{"activation": "geglu", "router_score": "sigmoid", "n_kv_head": 8, "norm": "rmsnorm", "norm_place": "pre", "positions": "rope", "qk_norm": false, "weight_decay": 0.16, "lr_head": 0.00564, "final_lr_fraction": 0.05}
Below are experts of layer 3 (counted from 0) of a mixture-of-experts language model. Rows are named router (the router's row for the expert) and show model dimensions 0-255. Each number is 128 + 32 x the weight over its row's rms, rounded and kept within 0 to 255. Numbers have three digits each.
After each expert's rows: "comes before" lists some tokens at least twice as common just after its tokens as in all text. This comes from a sample of Wikipedia text that the model never trained on. Tokens count by the router's weight.

# expert 104
router:087170140124074112135093143143102183171157160051127110065173132098100138146100095058114116132110105140169168145161089139176151137073119130135103142138133121158115095137154133096079106135118093112156151099158156089156191084133113108167076155143184102176146118137108165195104134116112105122081165095142143050068200111109053164109121088161111157092163110119120094128109148113108168141102139164113120085129078119085185090137132111142104142069172170127078104163193126151092121096183111066158117098076088142142065123171108156206162199154122103099114160120131157123126137087098080053133117117144148066135129150094161139136110122137091118095172118077142105105076158140172121180161142143134149150149122096126128109087162144077155118133120118152072095137143096142146109055147107
comes before: " the", " of", "9", ":", " a", " by"

# expert 89
router:154123138106151138174119171068090153163186152142152084158155090159106143160114057145132157151153077136210126148149147150142115101119117142103146148175116121166065095148177108137137112125106214134133137112159148079134129100133073132142131128135157203132093136157158127126154170124107099162180119089138085082103142182139120116150099057094060146100107151104154143088122120070141142154156113194170118081152094090057150143103182131122125114116121143097106152098079136170105189146079149075137115082127099100106098189137136072140117170154101125090093122154191192064130144146125140079127122137070095080166123155137076179176071143120108084130166167161098103173099133174160123123118147089105107153177146139111185133070155071124137112112074092161103105161146102141117168106119156
comes before: " the", " ", " a", " League", " his", " team"

# expert 6
router:170145151087124106123086134108111124143153156070144112138172093130070157149149044172105144103177119119129144144087173121140145143091152121118080107160126148181132145127169100128132147118055148104101122135155108091139142113139118106120122148107157155123181000109130089132183154109149182143093118114169082120094164134115114108124121075103117154073110142117166086125121142140125107072128106178097088130181153147065135149214129115138089096088122129121127185168110188144106160126136145111101127132104142129088100097140155110147166112104117161064090107220123123152155082189127067087105045162133169065127102122098115134095125106158115091134126255078132122131102147149153115125115130111155100147149134169169113112113196110182154131113138173155112120144143106148138131053177139
comes before: "2", "3", "4", "5", "6", ";"

# expert 112
router:152135140127151148173090167135068150193181126096168088109128096142134102124116094156108103097147079134179173164196095138158137150098124068082140135167137133179108121188145106075162130137126114161169125131171159041096163114147071110161097167100147127134079128124143121153132195157120118127096149069114064119121216142129111176126139131073114186078164125150158132127106191152163114101115176131085134033164103087090153123180119134139090081116150092099090103134138170139086113180119108083112102126139128135129065167128138100175187145144121108110145151102144183153166115156080113074065079145112079080116153137118091159125104123129081107102189186108164154118078114176151084135156122079090143139161121124120143060106179114121122156129126127160115130099119154095142118148085144
comes before: "0", "\n", "9", " The", " It", " In"

# expert 100
router:142118175117122144184064143129090148180179119139135045099109091140110121142062101161111137109157089128182159167182107124118155154084122048099134105156150133160125113162104093119128117157104047166127133116123136062116135081160063129127077123133163124144107134111142093142179180171145143166138137049158077130120201161112093174110161114124111114103166133140156064113125178148173119093118147135102116062116131099100129146147114113129115093125138106110105113155154188111091097170112131076088105152128119153134060147189156096172209140168118112145122170104117187080162104101101101075018123148140106112136135165134081183163095140084078123107123185102177107106107139174170087131157150108110139126167134142093126049111178123131127126105162124173094111103114131127135125138126159
comes before: "\n", "-", " The", "|", " He", "="

# expert 52
router:158104139155153102152071168129077132181170140119115090111121083136131105110085105153136156102149089089194133147172095090162152158078123056083145099165164125148075094164140076103149071176148105188148151156118167089131148133159101116145091141103170151119102121154120139135176170191137112134090149090154051143106193165125109184118111125126105148075094097137122076130113192118152139124134135142100107050144121119091159102206123142114098127107172116094111102145142174141092131187144114096103120155114122173149050130155169101171180141155120122094130178120156200118158119133100099063110115146097111074123123153133065175110120121117062082093145181105107115039099146161179066115131131077110135133162133124079144080111138093093110133102133105182106111159173147087147134121130137
comes before: "9", "0", "|", "8", " and", " he"

# expert 115
router:172133165142096125152052161152092134175184106138139085135140084123108143140115059139147116109166102143194177147186086144128135156083144067106113125186164126173110073126129103140144114145113096161146140140134123085108133115158100144145134161122155164131125112136126137143141198151114125158103132082176075120101151144089168228109132102127111127074114088183136060092128167139152121134119173121119139068149110128078148103159153141115069125099142113111112081126132184141092124171173123068105082146155122132151081146153181119196190129128106155087147172103134189088174138172116103031067122159111110100120184163132117148133091131090083078079165173083121101095110111181170071105160156113099171100161158125143106096123209111090100123102121135158105084147153135083127129144110122
comes before: "\n", "-", "|", " ", " The", "=="

# expert 25
router:131116074146128119132098108075104126173148135164186074149147105098124135117123126116123134069195146105168086118208126084091162147071116157123082117181115112148093085208124075105144064114116124144149142143168181128136090192105084132120094123128175127158094124095180163068121128151115094148140180093153075133181194152121107180120139126145131121111093138153087151183129153108106135087125164092078151076140115123124168136191126176111178138118156132118099128142141139136125137114123143101084164172097139182122042149113131095172095125121096126118147123131141179173120076144090078068115101136058107115145173129142100093096125082167061117156186203132130106083133177124152136107135184083142108098140165143131194077104190106125122152086170143162134158171115113164149140104102117
comes before: " the", " a", "s", " his", " an", " be"

# expert 46
router:128069072151073139163057129063120141166156119135148089098108075126099111131134089165140125090154137104149215134101139087104120137118140067123115139129194101147093144090158115082153115179135091117168170184146137136132077131173116143161063105108172162102139119121149145122195145152144134124156137062167063090148183130093135119131168109142108141145161116120119115121145176136129129122100111163154113126112085122088159172163104161119119083087174149156117171098086142108102144125136144094084083137123159109121056108147188091149189132103136127131124130139187158101164119187079073096167117145102099123106120182129086137096117139139071116177148187187131149112077079153130091120125189089106111153223213120060144108137160124124139121084071099153141058137149128125103107131148155
comes before: "\n", "==", "The", " The", "In", " was"

# expert 123
router:156132151135158153152079131109080108169186110134151077130129113117133159131113090167165126069145073143186186135192104136137136181061120064108172091143141141151109057140121127122150076142111118180144122137122169085118121084145069119134096142108175133146122116105145142163175175118129096146121161081167081146111174174138158192102111106094087145082162094174148083114097164155158094126116122113080126024174157104095140091176140139112085087113147115144099095130142158143094113198111119074108132120119147128118067139151147127171185162161108122104126128128143182110128115095072104077116102158112129087139153164100084175152110138091081089111140157117107097108073141210133078134153164084080194115189118123166123113118151083087116120088127099140073115135148173100121131196098140
comes before: "1", "2", "|", "-", "=", "born"

# expert 26
router:172142166120118099138042186131077104185181144089135084084115095163140127139101086188133139110135085115172143167158097138164134163086116057111142135125116119155092128178153098113154128203146083156175144153123175076113161129140079141148103155121125115123087126121154153130149191128150102143099174085159064150116184113096129183142137121114100152068139097157135094115146152145138132105133131141067133044136120155144143131142115161118086102102164121109100132158127153156094126147168127071097118106095081137126059135127160100182186129150093146133128124093179170121157134166090104046063072141150150084126160149147069183143116137117083093100181185110162097108077143207145093137180150104114128134189134122136148111082176090123104169102139094173078100158160132133125141162083150
comes before: "\n", " The", "9", " He", " In", " It"

# expert 83
router:119145173075138117120111145127166142239148154135130063083152116103093115151151111139114172091129133090123134161112100110151235131092149133111112093152155123252117131189176118136118092131121095116115109119155155102131116085173173154168117146137147150051067086167153128160187136137068095136140111074142103150114131126111128120146112136094144101135154123082108146132093178173173086094154158136125132135132110164133147149112116195161088143129134178092111086156106123138100140156075157045055096162156133050151094100132141093215176135125105145062078130177099180094178139144126103086134115107129103133104104155153134162110130121128107075155122145121152081101127151162175079118115153146147155081141120174137181128163155102093130146102079157149083148143147127156142116148088144
comes before: "9", "8", "0", "7", "6", "5"

# expert 9
router:128146129151075145118086131092146154176146106110157091106116087156129135195112103134105098087155099189189116150186158126119167156116100078099105193114113059120118122149205144112162104155125102168172130151155144097100145147133096152182142139090134182095098090122112071141141165180148138117156114079129051096152203128103115134083139137158094145094159160142191104137130187145134132100130162106118127115102098100159174161167090113130087134114200127090113095088112185152086115180171119066177098161160099118125070139090125122153164117164083112090153103069139164123147097103154124063073144090183048083108153103136124127126108091097069129114175173131138103088091135152138096143152144110119106085172108104120159144102133113122174163088095178162068091129141148184086122106110124
comes before: " to", " the", " by", " in", " a", " that"

# expert 126
router:150156175140137114124099154129131089162183086123115105082133127125122164127142062111166141143145094088187176123166064149121156075081186064168153117153186128187113115147108107138120078159095100106179140178146193086122184109177088115151078168100139177120144095146118157137105133125110133078123159134139112126119146116137133144103177132125131145104111126132167105132068169158077170126151145126103118090163078119135145070081187196135157141132120170123115114132169150103084122158108130084121121114163100102117056100137123045191161171169114161069144198109172225120124085149119077115114076148131111055110146124129150083114110157135105071086140151109135127109128150131151097120189138098135181091162097166167121118094157100083151139108147104132143061151130138105105146105055131
comes before: ",", ".", "s", " and", " States", "–"

# expert 12
router:119147094150144152188074122104123071154164133163207133121177113088106105144116122129103120140124073102175119152172150087093146106049140113137157146158115124158088095208140105149128093125093130124137103181166176101165138110147093127196178135134128163155150121094144137087175155141146168112098118074138147100056139173122084140095115129136088179095153146118167098145103189106180088134160140119144095096155069095083103140146150162163106139175118112073113142113072145118079134110080149103120111131111132085104109210161169129192117136187105129091131184111097133140160132121075085034128086133119139118148136175177146146182104109108105124130149180148130157089124146161128108153139189111150165151145158127111177098114217088094097091090143066200123107101144102109109112096110144
comes before: " ", "\n", " %", " +", " Apps", " Votes"

# expert 111
router:127114147161093153110125126124142132148196123104221147134173066099042171141088085133100143118216088119109166150128116160130154148092124047084084137165175148183094175187145079121178157155124166137149134114160101143145098128129117182145087087063144148140059087124129165142103162114148124089121118113128079131115187105157139060141108086185125116094108069146188095115101187169099132131122111115119128133142146113146109134191131194114107104086161137138121081127136138110144175161108138158132142183151184136088109130139140155163189153106080171077142099163111166097163136158162110081116107118103104121158123125091089101128141164125152088094134150133166076124088131175151097112131141152137200079124161152128161146125146090132111143131080138118139094155155074172050124127091181
comes before: "|", "\n", "-", "==", "The", "==="

# expert 79
router:128173131117134165173095164154125136216158092123117090122094124113136174122171079137157121127124130126168185084129098108127126121065134090065154175184129102160111118110152082140136073110136156172103173152163114114121143090194124087111145175088094119172125144163134126140147188153108094112130203048105074082138147167108119155108135097151074135069150146129173076131128117167174118142119180147095156091127103183158116133072129191129078123100153121175137133094179118154100178136128171079095114135168145115101054078190099085125137127097094185108124192136107112124138082120106093061132096162100121109178155118092109172120142164081077130100131140109121129109070103129123136104140091165159139155178148191101159103145167125082091082168145089148100115110175129159110114161089148
comes before: "\n", "0", "-", " a", " not", "See"

# expert 99
router:151146146151143126102117142114103133163156126132217090085129130117084129128106125151125152097123078125221125136121084137173170164140130140122147123142124120153034120206154134109165110165145154131134112108172100095127113117142120151153071142080192212178098138173127136134164156183113100154140153046159079092150197122139066104091114131162130137062182147094097098138115127114163130133125111151058141135135135107111143155115127161136090098111153137137107126110103148136106119161150172108160113147134085127129097083142132056163206146150068125109105138158101182117138098099063096076148128131159081118144112168121099145142147141132104122119214198102151079074061170128189093105118178095135134140181166114160102090124140082134079152115146131160127108154156068148087154150064134
comes before: "0", "9", "8", "2", "5", "–"

# expert 70
router:136143152158133131130049135130091128177177123143139097147105097138119119124064067152110117093161085103175141154192112131124156143078090067085149120178143149160105127137120104082133098169103147143147117117157192069134173093143090137166121122126129183142104132184112128116142162169126123121107155037122092124128166134139149194081154113141108165048139106147135119130155166156116098125148126143133108042139081125112159085185115131123105107045132130120084134124121161171093149200124127095132116137110145134131071104176168121188180159148112108127159175116157201115166110128075100052090099131134105103134178192116099166131096131130088093114157179154149100083109183166135073076166169087101169148174162164109146113151170105084087130094112149173088114135122132132158155142071143
comes before: " ", " the", " a", " which", " -", " but"

# expert 42
router:160122131135127126160057143123081121168155137097150058107097088147101118115108072173139135103119051151184162156142094108158170139129113078159162140114123132163104113173141113121152106171074126129144125149137126093081158135136090094137085123127159153120048122117161119138139187168087118139096186069120076098140178138134146176049174090112129157079130092108165107108096123115182122119183118151072084054118137154123129117148130154144106109056127154135134110150104174163100106159131108102079121139130134147153057108154216101163194188169086132120145142152111196161174104139083111050109093154119132094119167164133098165166117134096090111113159197074169125097111102173165087157141170132142149113166146126138141098123213119119147105099086101152105119129138104112073117169127131
comes before: "\n", " ", " The", "-", " In", " He"

# expert 92
router:067094109104142111156086141102097158208196138073122106098165148107106190178155071123172108118109088111195125158180135161174177102130110108130154131151108128172109109165142117158165161199144137082120101171190131102132129113127095108135075107081134130110118139152182077095166122111136144087136167076149058112134206167109049173087147158177115166116146136124141102104109103125136120154136143155122110104122082138088152151141126182156107163100122103159140131146090114153110184127181092092159092117101083126147105105149144095169151164142058125153143152153123166112119097144141048106162121171145131087128124112092084109177118164099072114086157191102109075117111115141164131108134148150116189154136139131158176084114191104137096108111070130175061119143123090112120144120044120
comes before: " ", " and", " which", " K", " P", " $"